{
  "d_model": 256,
  "d_expert": 192,
  "router_score": "sigmoid",
  "routed_scale": 2.5,
  "vocab_size": 32000,
  "norm": "rmsnorm",
  "tie_embeddings": true,
  "dataset": "wikipedia_en"
}
Below are experts of layer 6 (counted from 0) of a mixture-of-experts language model. Rows are named router (the router's row for the expert), down (a neuron's output weights, with its number) and show model dimensions 0-255. Each number is 128 + 24 x the weight over its row's rms, rounded and kept within 0 to 255. Numbers have three digits each.
After each expert's rows: a language model's description of what the expert responds to. This comes from a sample of Wikipedia text that the model never trained on.

# expert 22
router:126127116123117082110166099101121134109135112104132161155142146155116119114172157122164155114073149127150121127112133094104129152084127096155123107092153133133126169105137123115139110146126121125131117129125088065129091119139124108146086146150150098135079060131179117076130166127129140099157121120128117119125093111121161134120145176130111125143109160138132099164111137151124132122159134114153131149145145118162099109134104098141132119100124140160147140111099154198119158164175111124117151173150131139078130085123127124107092158175142080095158079123122090145144168149136106132138096129116107094127135089112116135129149117101130130113150140134124148140063132153124148115095104149137124118085122138145125121146085163157099134162140128151156125116143175170159098109143134
down0:147128118158155139120190112130117150124078111116134117106135113114110111144118146147179096116111088153093123089171140179101134094146099114104124122114109140094161110093096117132140122122136132106179167137147119151139143090080143121107115117122147103158151105107094152117077124124115085105144138153088113120121107170130149100210159133142095137128123119106117115126111148108142116146159162141091152125125092114126105114102122143110108093120143121128102119094124093148143149097106144118150147142153155116104147104119125121086130157178135138145134135087154071179105139123121135113155142125129133124169102122106140106111098122111118094140130092141113103158109113147130107145199089138144072079133152106148095107125079129133124141122113109163114093111114089152147120138120107
down1:155112094133152121138084117134155163151161122134126109130110118105158085129149132120115187092137116098106127151143109135105115143103153119147109126116142112147127133131122166146117120120151107091105137129175131103124147198088115131171176129143134162110132121142132097152134116133143111127134120143132142156102123158165119149141105166162049145129130125092132155121154118134120172111125110114139113136177092107158155123082076128189134097113164116118104139148121105158106139131125108170104100113137149108148130129121153161163137119098137151126141081102134134160046114111101110102152131121118137138141111154164087115129172110155145099126118123177108109119128131123148162122129131142134134138111107137073153105074064108136129145127164105112117121153083139146149137157156145
down2:104139075103139093128165110134111107115114155120143094160129111137117113148169136143107143110114169163091165103088138123180127131118131138148159171154112142111139143158146152126107108131128146126139146144125175111123128114091132115158148126128150116135102146158148136132161116136119107111146118152186174104130093140151113130158177126127130168143114118137136097126160136143126122143110135190168167120067114126143151128146144112115147136153134113083180100106103135095129139115078141128148153142117163175086155133093119133154145131108148153141089122161091137133130119154132107127113135141137142114173109100190114141113108121094187141135143149158134125146118145170130156097158145138137157122102141105171142149179149117152101135163129152181141161100132110125143192130149144
It responds to: Apostrophes in contractions like hasn't and there's, plus first or middle pieces of rare words and names, such as dis, cur, Nu, lan.

# expert 19
router:117150123133146156109157116105117138094126104098092153188111170135126169118112109091181166089141131159178103103127159121138132117109107101110139135099119117076109169108103145161091183122132108124132103162144080126153092126169116087145141160137165111148121151109111141149139117138122165102111132106137112134148124109108115113091147101137093139120126158164117097151154083151168178110127122150137179121169116134101136137125124137073131147129140122148100177126102124128146161083146161132112138151132174163152150102133145143154130098156131135113057128130138128124125102128167132129121112122159134137106091115088126114107120093120158152115115141096113123147128126148114135135133106135145148119090125144136159128152114094079117136125157127187117149160128116136136071139163151
down1:106089154151098133158101121126101110143153149155128178107170124136141128123149098141155148158129111134164123149087145089139162144118131125148119128127083116094115094119113155137149092095136123108130147134102125134134132097099103114124147132134131105092147107124069104172130147138134115110124135166122108111149094184093090069102075162095197121125172137119142134163095138139118167110130052118145127105139111140085141103120147119136121127103138168121111103161092122153089088164156169140094118098102109160090127116145130090135078127114146157111136112157153139176108118104138119087153120124154112106086153131110111136130074148104132137130171128125112139121085105137118108126146104143129111133120107154122126163138135115132152137133106137122128144136114126173111164145109164
down2:092107188111116159115114126081144084138149175122097141141119117139124126126117118128111125143124111119119149143094106173111155147105083118107114093098140133132138146195135136122154138079109106106118176181144152118114152173127115143134133183095144147141149134092088149122112130116142094109135108101135150132129157080158136191148165132152090098132152151111151099146105147149116142075132137126114145150150142146136183136147116127106142101132108094139113101142152098144120125111155100142136130137133148152124133174103140084108097078104106141141190123136117137091132103117122168119141138119153133104122129144141115140141116135132105135113134116147141119200093148129110138071133139121121112138112130148182126150154103129090168113177108115125133118133175141174125144111131086
down3:132129157137117121133125137105119110109081125155109143113125122142153111085128154105130099154128110142138088166136104073133115091140147134080132149124085130126130124135135152145098138138083096146143104138179115089154118135106115102166129067129090117130050130150127089135094177124101154152114139136129136096124122137129126167185143153129163182095095117138114117110142181137099109088125160151138134129122107093124101129143098155156105132137125130138119167144139089128127140119125122107128114099138130112169110143152103121160137123115148125150190102135107103102147133123113140154148065164127145099162133123122131100113184099174109152159148108129082147140110083130123128100121110134131109101132101139119169097133132091108148129171095186159127110130143147105125140123109160
It responds to: Short capital letters and abbreviations before a period, in references and biographies: St, Dr, Jr, c. 1841, U.S., Op., G.I.

# expert 6
router:122078145104123138121129157138120113105127099108111157155104113124151126096161153145123113114162133146110148144151100122120136145101108118109087091155144154162154113124123136087131174119093136131151154096128151123120148085118140135169109195124180141167109167109128109118132129154131157148080138144140123149078132118079164101119113132130100150172133134159100119139134064145089121123091131100139166154158123159172146155125133132120144107155122148110110157112113115102105120108102137198131153101072118130141117141135102118151104139168151119085115119085148095100133135126154128111101104156135131116152126128130161128145138104129133148117149134174136104107085122141056139120136153116099109139129120161138139125156094160162132139133104082087105121140163177147139110161154150
down2:161159137107088161121148155131142148135122151116128122120128136103179163119073122119164137047151096107141156135130167138069132140145149155149103147107124161134141126097139129096090149156135124113130160148118167156113112170109118141117106126115100111110081125158142129117116082124075132126109132116079092146139141115166127119122159123123144170138141102152138131121126103128148137149147120114122172169108094119118138129121161144124139100108112125088112123121115098065086118110118103120121088142123140162108118128127146154109111172130110130139130133130136123114097173089108167158110100084127195130105114172099119105096150158160070107153111104141099150148119135141137105130088138140144123114118149118133122094150130108148101109156108108110082082147164127117166133091111143
down3:106149134127120112161123135140089133128168134121126141121124156095102127149118143122148125156138117143086094118149163085113181120161111108116123123157109148144118200173136130107131094142111124110175110094107131118132067135119152127125120143142171134104111136138092152098135138126104134142103114160125134126103116131187163144139158180136123140155169123149122135147109108112086132114107123143079177094069117139171159153096129163133092125137151146138158145118146147134164139145087117094132087084130118140128120121149125134128106120132172097115138150145108173135095147157120112121119148134156146125139170108121152168129147154119151166107149145128129163111101099162125149074163114096149116117126120125159133139110142104154165106169118107132141130176166178162156142085124163
down4:122171127132122136139153132078104164108141128141148108162132091111174123125118116142167124129140117159172156090122121164168180159093142122108150083067129109111151139143143148142095076110132138090109162098114145118136172182138104102135174134102108129142101113142083105156135110121099096148116127110118121097123116135160100117110146136109108097107156133126151114132133126128163120108115119103136105082124133167165091095080116104106129133143059130126146126133165152146137118173129159122127101119149131130130153134159092111108113144088133138116126158123158118152139135113141156153146117133136141117135142131122122107114088064130091087149099097162116116096140181141142100121117151116113091115120127175166123116129124149150132134092175098109138107172103123108166095110125101
It responds to: Main verbs and auxiliaries right after a subject pronoun or who, in biographies and sports, such as had, has, made, married.

# expert 32
router:111126149118129101120137115129120084109128101122090140157134140126111110112150147093139121130134094136115134131179149090124121136104128087137103123121181120129124159101127151145138110119139103117143145120112132128126121119114137075174136192178115152135126150098148140138184134117130102135124129090149124097138110198085115144117088119157100153115104160114146111104140117135146141078147144168124177173093153181126129161103102122145077161153135135102153120127080148149115127142146159127122120151129131126119114156141108118125118106158141124060146125089135115113165121158130096129123107125133153122159096137157154125086120155122108171093145144124144113134131145118127120114111136126138163105099141153152171103128044144141116135133184139102153168134118074115125083107123079
down2:180162132142119130157122096169096152147157089151144108076137141096113113137111134108146088157145137148080144119103184117091097129147128123123106154127127133102133151128127106153133146147120132130178149154112188161107148149171137135139115141140102100131159148096135121182122082096137085099158095117149132098161086197093114109174142149114108121114119113101085087106146145165116143119125122124127145113138139144118118117152107175147148118130136091162085123142124142142107101148148138097144098091111101096111144123171152107090115148118115134117151153178103105133139138132128154119108128121115120134106117151116127128183144094147112156158149110148093129147110126153147093121137148136125144117128132124098145077134114141146129095179143137126104135095111153133133110081120063
down3:156144100122183134118156114105089139145138118110131085144116154122149122107111130133107055133143114115134128043141146127108133141131126127143147123104161150093108095124131123116139133133125122147132122123101181114104132103131143101125126119128099123123168110097116100123085145142138129155096152106117116168126130145124098118103112093157244144118120165131066086131137157132134102132145133136149100118113119118127117070094130116118123114125109116130165133121128129114133140121152138142136143139137134114145126144155124109158136152140088132110129155132117135087090142098136135147143151137122114130110113115156134129116157141129158074135142105087134152120131134100073173136173092147153101101068166161096112170123101083165165103101134147132169095150110152162086110130130141
down4:106142127132146122123144129098142123165097116137160117148111100131116106122109106131137162135124121111127133101164131114097113101106068179098118107110090176125097138100152122140128100158119094118131144136145089164138119128115145128139113153165124101123119096157168125112116111101117147121113138137113163138088176119132205158169111135145109096129139116168152109101156104128126111102122072090090127166139098122141146128141156190097111100142107158118114128136061143180131147133144128155104135106136149143140121161138120152064183138114127133141127145119151130121159079115139100133115137154150194124167131139156104140124129113119099127104155151148175150154138163102135124102149134123121153125119083082113115183126085095132138153067129128114119136141117130130142143123147152
It responds to: Common nouns after the, a, his, their, often ending a clause: match, contract, battle, effort, division, evidence, plus arrested.

# expert 14
router:151126105122143155092144178097106140101149102127057118168100107128158117106091136114169135139093152090125143156103146116124147119149082107086157114114152130145081132128116122097152164135152127114124138090136116140142113154130158131108113170117114087162088121120157114153111156160120161113122176083125154096139108157062110136092111144122105101156134144122151130116094107135122131100156098151117137132151113165142143144128091130137120146148172186149096110158127149153121118115143092162131151135117115101080154130151102159159094120134148099119124160113145094127114141139109124131133148132157148118153134172166120094076139116096130114127116130114123105150091103165147102128167107119173113139109149161122135083085085108112141152111140133125154149140137113157098134092153148
down2:119128108141125160155150142135135093158163139094114152162114122148117109169122174099122126158127170143119102129111147117151149147152107172121138125126124174132095083130141153109141096137119090126102177124145100131177088155124136155099146140110147150114157147148149223136073107151113110144111137116110122127154151144167136132145145119150166102120146142122197088118159120131092126159109166120100098119105116139080103119071112134120113104082151176180159113125123130139127155170136170118123163098115146103107145127139079107114127126110171148133136161141118142115136167140122110127131119121103135179109146094079132092145134127153133117118121100150141136136122153108124121125134150122152134110140129114144128104165126101108168134113099149069110116138139098091144112150143135
down3:125175107120150143136112124128098129094157155124104113148120072122125100097150092117122126139163152122119122135128124125127140120134172151068134130116119109121128158106146119120112137140109133143124093108116099126158128124106143108115109152173173099121176141122124114134155154141126150156109135083155162120104103148133127080132106133141186109124109127069104097115116132081122095102130123163159132157119130118147179138136158106173174102141127106137140129145151090152153142121152127096106114143137144151130141085083131131159117107115055142127146121187157153152099147138139117152147128148159159140138107170159144129154143068103181148150141122122136107119106134076110140153144101076102123114145121133141133135135114088117109156113097122085118127055126116106149081135113156
down4:133149085094087098133109150149076102126103112152138133156148089114125140108130089127119105141105108134173115126078122128139152135109194105125141142150110117103128119126178123113147116144169113123118093110139091083142133128118089119104111118129126155136127153133139118149112116090102099127113119100129171097169128082125133145114104092114117111147073142119079117110134138109159117101093177112132165163158130134191136127115109118142131144097091117136122194133118123143099142110105135089134158124115136170121133121176129165124133122112117096085159154138131086128125172149166116149132148119129165125085138151127136132115138137124132139126152166136096132145130125122127107136156143170104127096154127140078071132125156108127161165123116138110156109134119175194089137097157102
It responds to: Heading markers like ==, ===, =, words such as Personal, Career, History, See, and closing pipes ending election-table rows.

# expert 35
router:169133134119134139103160161139107109129146088133134126148089133129147112117158112126172073130108120122110116138114139138113129146103123106121108118120134130157123120127115155093141176130120077112110095140110120106117127130131110132133100133159131079129104147097137133129117134190114184132096102114131090115099113172080094101086111146143114120151124137139111102139146079114135102184105105163121139141101142109166132148157129122147085153168093083111122138100144100120125148083133121130157125183081151127127145071131138147112094163169155111117115069116138102161138118142136100112160134084105158104146182167107180137100155119113108160142143150149122092157091142149143144122149126117142164108153149109132165112145110134149133101122174109126155121123127158097128090134119165
down2:134125122179162166125115156140151108137132101131163112175103105122115149117110109108132161159173166159114139125168108150135152129110108149117092095178105183132156110113095133115126136121156085086065118135122147128137086087089163131110131134112150126107128179139117142132156117121129134139145111131152134155171117111134158080155192153137106133137165080080118111093150182146099131182132112153139132119133101087135134164147126123140140137109131099120118127119185090114117121134123124129141133096136138091117147131128140141113142096125149146175087140125103154123120095112124129134161131120142118113151141145151110140077145115150132104160165148173152155169141122134126136112157148074172121137102096124114128132154084126107100122154103122084155136124094129132169122106137129
down3:130112107110058125088079112136099127160155100119166118128175144114153109152117083127168111136166119118118105139128100152148098128149118088161126181104081163124132092078135139176124134108075130115110128201151129123129087142130128105145111095120124090130159113141132100066087114131125146125098137117117107120111105103139141151100131136158040102133093093143110133116109122107142131125087136150144087115135082117123136122147107093095075130162149129107116120140175112157140162137149097125135154117097123123147162168121137172120118131153111106101115158121134116137154099131138132133104133145135102155145151109142136166131120102147173131127147105161120122161126156116129123116143139163137119143138121134131126138146152141098131099114141104097133101175132119144101133124079105
down4:110133089156137073134118143096165161080108115131120113155115083120129140131131162112151145107168117144132117131164099136120160138143144148124124124147124176146125107122188161183126110097121176124135149144158117168069131132106139129133142094103167138106135137134146134145143127094108115115130163142138135127140152105149151154118146146104154141132150121059186111137112150130109138136162165130110145087143143058103114103115134127143088104089130176114187102135111163167126077154145122157121149113145122101138116119167098123099116123134101149126140163111097125135125141118157177123118122144177131124139133155127109117112136097158110112143146150127170097154114133127078115126145108134159126102138146156086147148126130163151151145145074107108097100113104113157135174132137121
It responds to: Occupation and role nouns after a or an in biographies, such as politician, actor, footballer, player, drummer, midwife, and lists of occupations.

# expert 59
router:123146126106151118119143198094097123118123107110173139160137144150144108106114108090131125113134145138128102103142166158120120169105088094108104109122136091135114157102109111129134125107133089124117069133129107089112156166144169151147175131134124152157082103090111139094137154145123152089135094107139106106134118152094111061084115141175114148122149133138185100129112104140128127120090164134118132135134136133149102108134128090133144116142138165096127198124126135163128154081167133120172122122091124116143106120087131151090136141135174087063125138136149137126147139167105115103164103150153132107131125165138152123123128127149094168120155134124122109132097119141131118105128151111172147172149126131142151126123138098119115147138174145121133145095127061131120105130126095
down0:098160123171100105139132117165109133153110161100117152143138125125170126118105108143120147113133136134094112137139119172091126110119135107152132120190157112131130127128107106130083116095159142160099138136145115142182148103158169165146119086109120106162094142102089106122111125102152166125119123163118130154129153109141151118180126117131211106084137097117136065127120161094120116097120173116163114115155134112100108172118108095124175160132102136127141098127081101117149127136130118105106136124129126105115142084131122108099134103118139104097159110135128167123114122122125150118134160134153091092122126151111140156140122126129124178123126145115130174088127149095128144113128122148077110135117112115148074111118189084145136071101134160178137151116102114137136155148104125
down1:168131116133132162157091099116120089105143128136091123135128114098147102165093109127136143088133085132122123140109165140141125149116112107111145112160128149143128161135115173167148083151115122116149156168146111142127067143103140111122156151153152139139163167111139135107145094152122116128120129118151082091134128143174130143112121103167108155118131113147135135112161107139153138129139118110136090130127132126171163119105084161096081124138114142118128094172118143122150134144128134144133115149152140127098159123124144151149133103076122116114180129134140115211133141114150063118135146084133056108105132109131119141115146111131113152104089086140171106127180159121103134166115164101088149144123092152120111122153108155132123087161064109110129156111144114105140127126128091
down2:111145126138134171187126097122176180136154153101109104148156134114126123118112129120122165109132132132141129128141089097139151161125124123114175135121125126107141136136144148140141149128108147119091170096127102128101080125113135084129126112134134122137157152073103122138119163110167126158147175158162163110130149178164154106115079140117101130120143118067147142146151138115091114149136135099107116134121122117165167117124128149120126146132110145132168127101101123122097144163099122122122134135108144149089116146141124110129123151128147073162143157131110134154093083137107138091119093146143113161133139147162163113112171093111153125079139154158152172090172128150116107110129123109173163067080141121114088156122114137135128109132120109135079137079118153147145064141153127
It responds to: Words inside names of awards, orders, leagues and organizations, such as Award, Association, Council, Order of the British Empire, UEFA Cup.

# expert 11
router:146113185140125160080124124093110117113114123125128152146050154164134132105146151112129150137144133086181117119129145104149141125075113138128137093130174144116106153123155066163067155132092125115127113108088125119114122138129171118166138151138142153172129097136110102129140159125163164148110123152139107126150123119136160093099113141139098145135093149176149131151122127123143127114138155099113125140137127135150159116163087109145090090128152081110163119121136134124162162108139153110105133115106124116110100130137141120091146174143123113100120139150136091135135119175136132133156075141134144103147131132176135107103152114095128154122163134150130090113129153132135124104110088116172156125087107148139171125159116102133130136129155115138175154064153140151136087106179115
down0:127136124096130134113076122130151162106152077168123125097107131164118104115151134117119129117182128122137176105133120111115154108122195112145125120184130144122125128138090074127121134087103087110125137112155111111117115182118119126142140126121156117142127148141101128108093104119168196159122109117154125106099114132126139124162106127127244108128090112105114126138163106186110136114117127124113110128098110150133113119138154121120101162147104120144123142113127104125120102130085151131101104109117151182148124125127111090175126097143120092120098123114122149148157149116119123136105125138129102152130113084102143117149170094159104135118096115141129146106163146135134090159135080120130117131134134100161135112109119107176123163084131147143146082093110103141150151132176142
down1:155130136162149123117091137145101097130147119151128101147143080079126165111146147122119134169124130166108113090156136152143094109162077098107145118103123119093168128115122131086132138136122129108116081150082079175125113111144142114101121138118129124157140149133150124100141130110109137120118129122111143120122156142125095162114115162083164128143158111124104165147152107143082155131146150114119124130143137121100109123120133169104116093139131094113129143149102087099151064167124122144139165115107152182140157131137093079107069126100096089136137089114120105140126104115145152087115129110131077125118114084131151117158109138130109154090158129119119098125128106150148144129097141073087157067172106123127145122141115127110105083138134126153098103148138111113104109182100142
down2:139141129146145142172116122089141153123138144131102093130107102104146113127100106137160134101110121131153122161146115149101157139094141157158110106126149142188120107111088106120145158078134138101147119161118133117122106097132141155111096110172167124118082108107152118150111154110135108190069141126139167125122132084047109190122157118133046115160108120111114102159142107151125136082170143139134156113109112117134112155107142136107180125109140132152104149138129114110096112149149172149124137128148099142138125127110093155143098095136127138176135125153107137130120105142113121120109131138107111090154069138135136145157187107151128134135110148115150145144130148144148123150164113091129131118156105148155102085121159158108125122116093158132106164113108083116141127108153148
It responds to: Short capitalized first pieces that begin proper names of places, teams, people and horses, such as San, Man, Hitchin, Patten.

# expert 30
router:116142155108131106112119146109126087083140113090135163171146124123148086122137125103133122118077133124136130129119072135135117167126083110112098094118152112095146139141087127060145152093057106133109141135143107112107151142128081115172110168126131142122140099121165106136114146158122126123151122121160128091120082112094131086158115121100090152141124153129131104159132118113139118124111163135146154157187133146134120132145138150124132121106118088100121145115153134130110162137156168175155132130119147093106107147164116119139137118111154120139127135126153132107140111142122094143171153145111162072180124107159131128099112153112135120188104151143106107169114108128139126111110096150169151133125169157103114091134144109173152154102182147119114128113132156099106107153170174
down0:144153110164139145193147080106160164130151138155132147154134118093142112154097125093138115141130130148128111079136139092131150102102134124128115139095145122121092187115151138137117162158130127136148131131155128098146132130141119119126140173139145165132126173103138093131135133144143150139147137159123102105139129138128153098139145095152141111133102149103114135121122111158131111111154150130157127076124104141150161123107188117159130107123116151127146112130060107153080117125138111125127154088132136142108148163107168134118109161114095120109124120168105124087111116160138091142135172101096099153188080132116144174104122130107116169148109136120146153144119107090131127113121079133141106162176053183109156160123122116132095129138117117125107124188136147090176135140160114
down1:070088130105080100143152129097102106124154136172118094183152116133147153146137123122104097139117103138129154143083181121154135144132158134088132086137120115127119163147137115146131121152121121127113146071105144111093111119130099158094105129103117122089136114137091127126128150099169133109093100116097109109128163105083099093129154142157111129083108165095170130165156113149103126122134122128126123095159112121157127142138127128104122131125115127146158160113080108080121162123077100097135156098143128112126144125134143129133153172136107186125129190106146122138134136135131135151120184131116099124153138092158082155148096147112111126093086116110122126161157135128090103110147143148078099104087133107152135145103134104122090127127117097132125095088152106113145111085128126
down2:133129116159073133127130120134179130093089127098141154121142097145147146065133136160113141137119094159126149129120121147159165173171081119111120124130150139127098102130155107142189135131160109110113124136134111098179160150168192158138129137162170116133086129167173093160131111119077115081092106119118130111124120131167103114149084114126113113108099123122156110112129174090130137130150127116068135141114116117111138123117093109122108133127103067165147122120149134150122125071149127141167112148132132099124131122106165137092113132110124098136158128087181122134115126108133160143147157116147125135140116128100109120125151108144174127100115163113143111124164120141171108068099126112132147159098093123143135128132143132130130107075140103122094123120143159100110101115110149
It responds to: Verbs and connectives that move a narrative forward, plus non-Latin script bytes, such as began, due, charged, resulting, continued.

# expert 38
router:101122082112168187118116148158152119068144074140122115156171164137129117118102145164157169124123163105097148163111163109156135151124111112109141102141132121131077155111169131140121105093112123120172108166147141109111126161119124114118130092145151174135099140153135093160141123095099109123106098138138117125148149127081125117105098141131079143144127168116143108111127128098115140102142132167151111137107133150106121144104088105144112118177099171122161147055105097148112165085133101128103144153101115111129112178124104129102152113157134104087106131077107140111147148127110150155147126147118169109164130114144148097126111144093106123128150132125107095141122110199169116115154105135091114135111165171113137121127122102130112126137111150130129121110151117100120107139166145
down1:162087128168109100076142133131124078146123099154118092190122099096126107126137088127133092144166127091059112141137177164119144153153122188116132106066084129172125181162133135086163120109112155134133127155139143160119114116139124148116110103108124130150121119097128111115123179120105088099111159143160109113152121154122114138097129128113184113105143106105154146129114122093121144085130132150124132161136151108113162125164125139168107148094136134098137107141140091123092150120097110142104127133124128144142119103124137088129133161151133160132177116134111160142154110113165101149132118116116129153181141151161133146052113114135125135126119116114143143089096138180127124115150130140154108114123084153095125152141146109119086136143137126122108137149151097151142107098121128
down2:149116168078150111139130094161161126148133119141142131148109104150112126096159158156143088146148110092160138122149110151117180089149156130136137100171086153123173134116078160093059108169131128109088134127107077127122135094091141107137126149171150128115111118167128174087134176107111166161129158101117169099164154087113152094121116132100121115126155092153114113137129126107109143132193162159142089150086120151138165093134125174135109093116103112113126116158166146136113143143113133131152098126156108165111127105104129143151151134132134112118134141149124126120138130097140129119105123112115091156140130135166125105119125155123115127140131121070138135093107093111131110148111146140132103148143110156125128098166141124132129184125161115102107115136127152122128129123111058
down3:154109102096153105117147116172104133126116167164132117088093156117143117104143108082162126159170164151120107146091136136111127174110157164150160107099161122119108141150109113131156149141147132137103101160118154155127107109166139092133144106155129135154152146146151166094095125119127153105093150128104139151163125099132122112085149119136140152152122117124115154135155157122131140136144136107112130129146129148124115140154180104090167135121151119125063137161094120092114130128118134124139144125112094096131149121109156139138153125142095118120162127152106097165164129194107123145118133156097115101065145137139165139119149109170107170162168109119153150106136099126131100089142155088180167119118096132144162084164143112150113086124182123133106106093147134155140142130089143
It responds to: Field names in infobox-style lists after a dash, like Born, Location, Website, Species, Preceded by, Party, affiliation.

# expert 47
router:105102149148158094115126142136108104077124076128119133156125147147162109109156121141119100122103100122145132115179122146084114151106125105095122110147140119144178211121190133129125157138137102117118100125117083087107162156123155142154117153115132101125088078129169129133110128141123164162105088096122096103128123147103115089136129111130102133130118112128124138131141142158178122135118130126107152127149165143088129167149124117113094142155135145103167126080127136115136104123152133166151120108145133126106136156140140122123136143199175115145125088151135101110171144145125072132147151097129090151141135111152170147118140082136109129108150132138147099111112124138114098074142150121133108144097125142113141115140158119189165103157165133104117144101178137138141131155177141
down0:138124090103093158133159108125127147092133119130138164117148092134125120133113109139128109134130170125075131138127142137121122137139174134163134156112152101132147146168109132097185115131162112125146137124155160124079110169134169086144115138146108088113174114133124103091120149141168100087124152132149072086138082137163161114112131103115162130119150128130162138142136103133066118090153108130150145140157125160100125145132095079132122117131139088134140121133098108141127110138134080120136107127147136166083165145088156102159136144100140144136090132096126137144114159150147136144115151140117111148143143135087085129114143100123154130105136093150100103135073116131087145179137137098122115141141093134056131105121130128183148157092173124113150106137178141135126139161134141
down1:174160131156119159145104112134143089123168159133131088135157141126092149116084136134113092160157102185129148119123098119120094146154146134127065121106099114114159117108127138141133149126110138128120142109108134114103141146102105174124124098128147098123128123108159094130121103123119164147133155118141127139154127135177158159127143111145198127104122121092110127184109133148119145117174124121086122122112127141104102151140146091138098141089140124116165105131148152157168146084135151103143178140175127107126141181080138171115139137124122140125147135127098107135200126124126141131123154114142084106133134148127122148110143132093149132096118159123119138172153100125182121146124154158108082127117104142093161146103139176072159093179142152127136119129115104130126143139087098
down2:139114103110087166151124102105153193120099126152148114117088142135138135150118145144129104110134108069127154132167132143160102104131146114145175130139138116129115125109143126081137117088154117159153122197128116141146116141105133150133129143105150114146135078143147122112118107147081117140108162110118150157150070104093113130076146138124110113121118121107120122099164119146163077099110096121179194161178171152117126177117104151114080094064144131158150134153141127155134142141098079173123145167160142124128136133137123149124100141132129159115118133140139113118129137095114157162098136133104088138110139113137099130097074148118133115171107165135138133134148124117135153158127103107139123146150144143118129104134153152130149105124110138132079136096144118140114109116185152
It responds to: Commas, closing parentheses and quotes, plus is or was right after a subject in opening definitions, as in "(born 1950), known as".

# expert 21
router:140103125119173133106117121114149109091147106138088146144091205119128111101165118118124101146138139098151095123144149151121139139115110114124122130108132130146151145117084103154124129121120082126153147129116085115127141139131131136131159128159150097157128124095116105106104137121123146111125088145117128071175136148069129097113094160105106114127100147155137084123122125137123096123164111113121120118142151147167127111168145132107084138127115153141184173089116154138158128126133148195113159130122153097089138131155130093111128145144183151157131134129144125097108121105175138094137141138162088122124146100158100095136129106115124139132132095135152171130117088086181116118136087124147124111087144107152158071113136130146133192128138115110125176085145092096124106129135091
down13:148157128124109144112128193129099117169119131140183118138105092117141090087131116135125104081098106152150122147153095113128119090113138085121136149114143134143092109126177130122137136112083156136198095098075183141141144134095172106145077113158148079127114157124129125116154131147142136147120151139147133179138122126115087167127133131115103164127128123147163140161119114096148160122161122148089133088165107113122130132124090127146143101104135184142111127140122101144102165101086110100142123139127129128158093145148108090110126119106144098113115105100139102138153147096107107119111127166104143123119088138119163145127102153128140139131160139104111109118163090158146115128118092141156097133183114106069097128138125127113134099146118150135107108147122116173123153156085107
down14:116114146162127107120107099153131087159122134097145123123149095131148112138171134133145151160087125124117143093122141140150173145117108146129137129098156140115131126112119161126120146111156185102087104112124144141153141148083113161133126155110099117139127113153135142091120128060082117054194124112161142092116140103123120117134115120112116154105103131124119152117117111141119124109150124140131098168150153140094124147093118135126136129108096167142147134123107166127103119092123158099108144103156139133124167135149175143134128122100083140163144132108121118113112131158115130139129125102118161132094143137163090176117124156107174131110127102144144123100117160168140109085148170123145132156117079137117171149148130189098112190152141159097048142137110153102159099134109129
down15:144084188141139125107137157133121172125152096072102103153110159117077135148082156108152121130148096090094112082179089117108142106175145128106085159153131156141131165132127131147125092123142143114118099203146175111136123163117126094139143089123132100076130135105123061124117113179125111112105100166114141112126088100119119138112128122126114137170119137140126114099132137162133109084130137162104154105151152161138180095109132110087142133152132117102166133131120108113132140129143123117103111089152119137108110160098141139115077148129124147115106139146161167110104143132156138145122136105096141121112133141112138160162156132117140131116153130118109181119127135147091134135110114137133127145145106106158107129142133104146144101124150161128119078074120122136094115149076134
It responds to: Years and months in dates, plus commas, pipes and dashes after dates or venues in sports schedules, e.g. 2019, October, 1996–1997.

# expert 29
router:076122133107102107132123102086128081109135107140109118159168142162150097117125123102149089096070129102126129169190128090090122154134099071122111134127107106095130155136113138110126173149141094112128101104149098107154142149079130144175137160134146144148147101113140125162154158136139162115127138119167140131122145169086128122141121139166099151096119145106102108163120125172148165118137140167113126165140120147106117176142128118119099112169132142123116162124146143141126129138130166131163126121093127122131132154164126132111125120151145118076145136094122101167191128155158093094100086132154151103138139114203107152124143113105123134118172175147106136133136144131141116137160124125155132101118159149116134113164077125142138164125186126126144154146117119115141118115146125
down2:143146128137104137139096107104146109149112110134099166118133134105096139153148154140120138086110142177162083118140156118168125090147092092117108123086102151126079115159111113137113122132147151100176115159117131139121115099155112157103103142099101146142159097134113152101121112085118135160147147133098129104137144116134151154098165105109176091151098135102133131148165145153111154132156131121137130149147170098120173134098140096096131109167127187139136125159149125135120108127148139130094158115143064140130127108135060182148166142150122134146167163138139179145127099133114134105171163149146115135139135188124124078104143094121097120105119145117140160127152166119123131125109095132110120104172131168106182122137145151155159116118088131124111155129137107140089132121146114
down3:160150144167096118168111139141165130140167089183121157122128121103169128130092135113119078140160157124072115103119106112129130135134104156101122110092139095118151115131109121135112128144163119160090129122124135140182089152122127160111117145145118133135125154143140162181112132083133136116141067131147119159144146129125133115146143131145140112119143127143108125136161136114125114112128130140137177163154102086165160173147103160155111149129137142097134118174134151118057135115125099134091090136092106114158103111089121161155114126180097135095104098061178130138123103150150135150145086109112160129121100122149108127145131109092127122060113117096138135143150128160090113114125130163113154108114110100130108165156143132113116125130118117173070114131146120115141094146117137
down4:102171110116107155134111119151124112117139156099143149106103121082121109143138138131100132089126134137119067164114143109158100135105137142116139117126165109138143140180123137129145160147141158096079150130152149148132116128205112131128141115106109093123094157123142132112158130142107119131098120106133156106117121111091139113117114159122188132152111107132117063141107146142090087090139105115141154139144141094153122140125135103109127116123127105104132108111143145136124105091127115131137116160127143165133079069146132138139055146133154117198124121110115122121124156133148162101087085164148133107126080135109116144138100111127116112145079089111144119132142099137158087062149150106115139128104153065177140111131132112090133142076130117143128142169147130125150123127137083
It responds to: Past-tense verbs and action nouns for movement or change in narrative prose, such as came, moved, returned, released, death, development.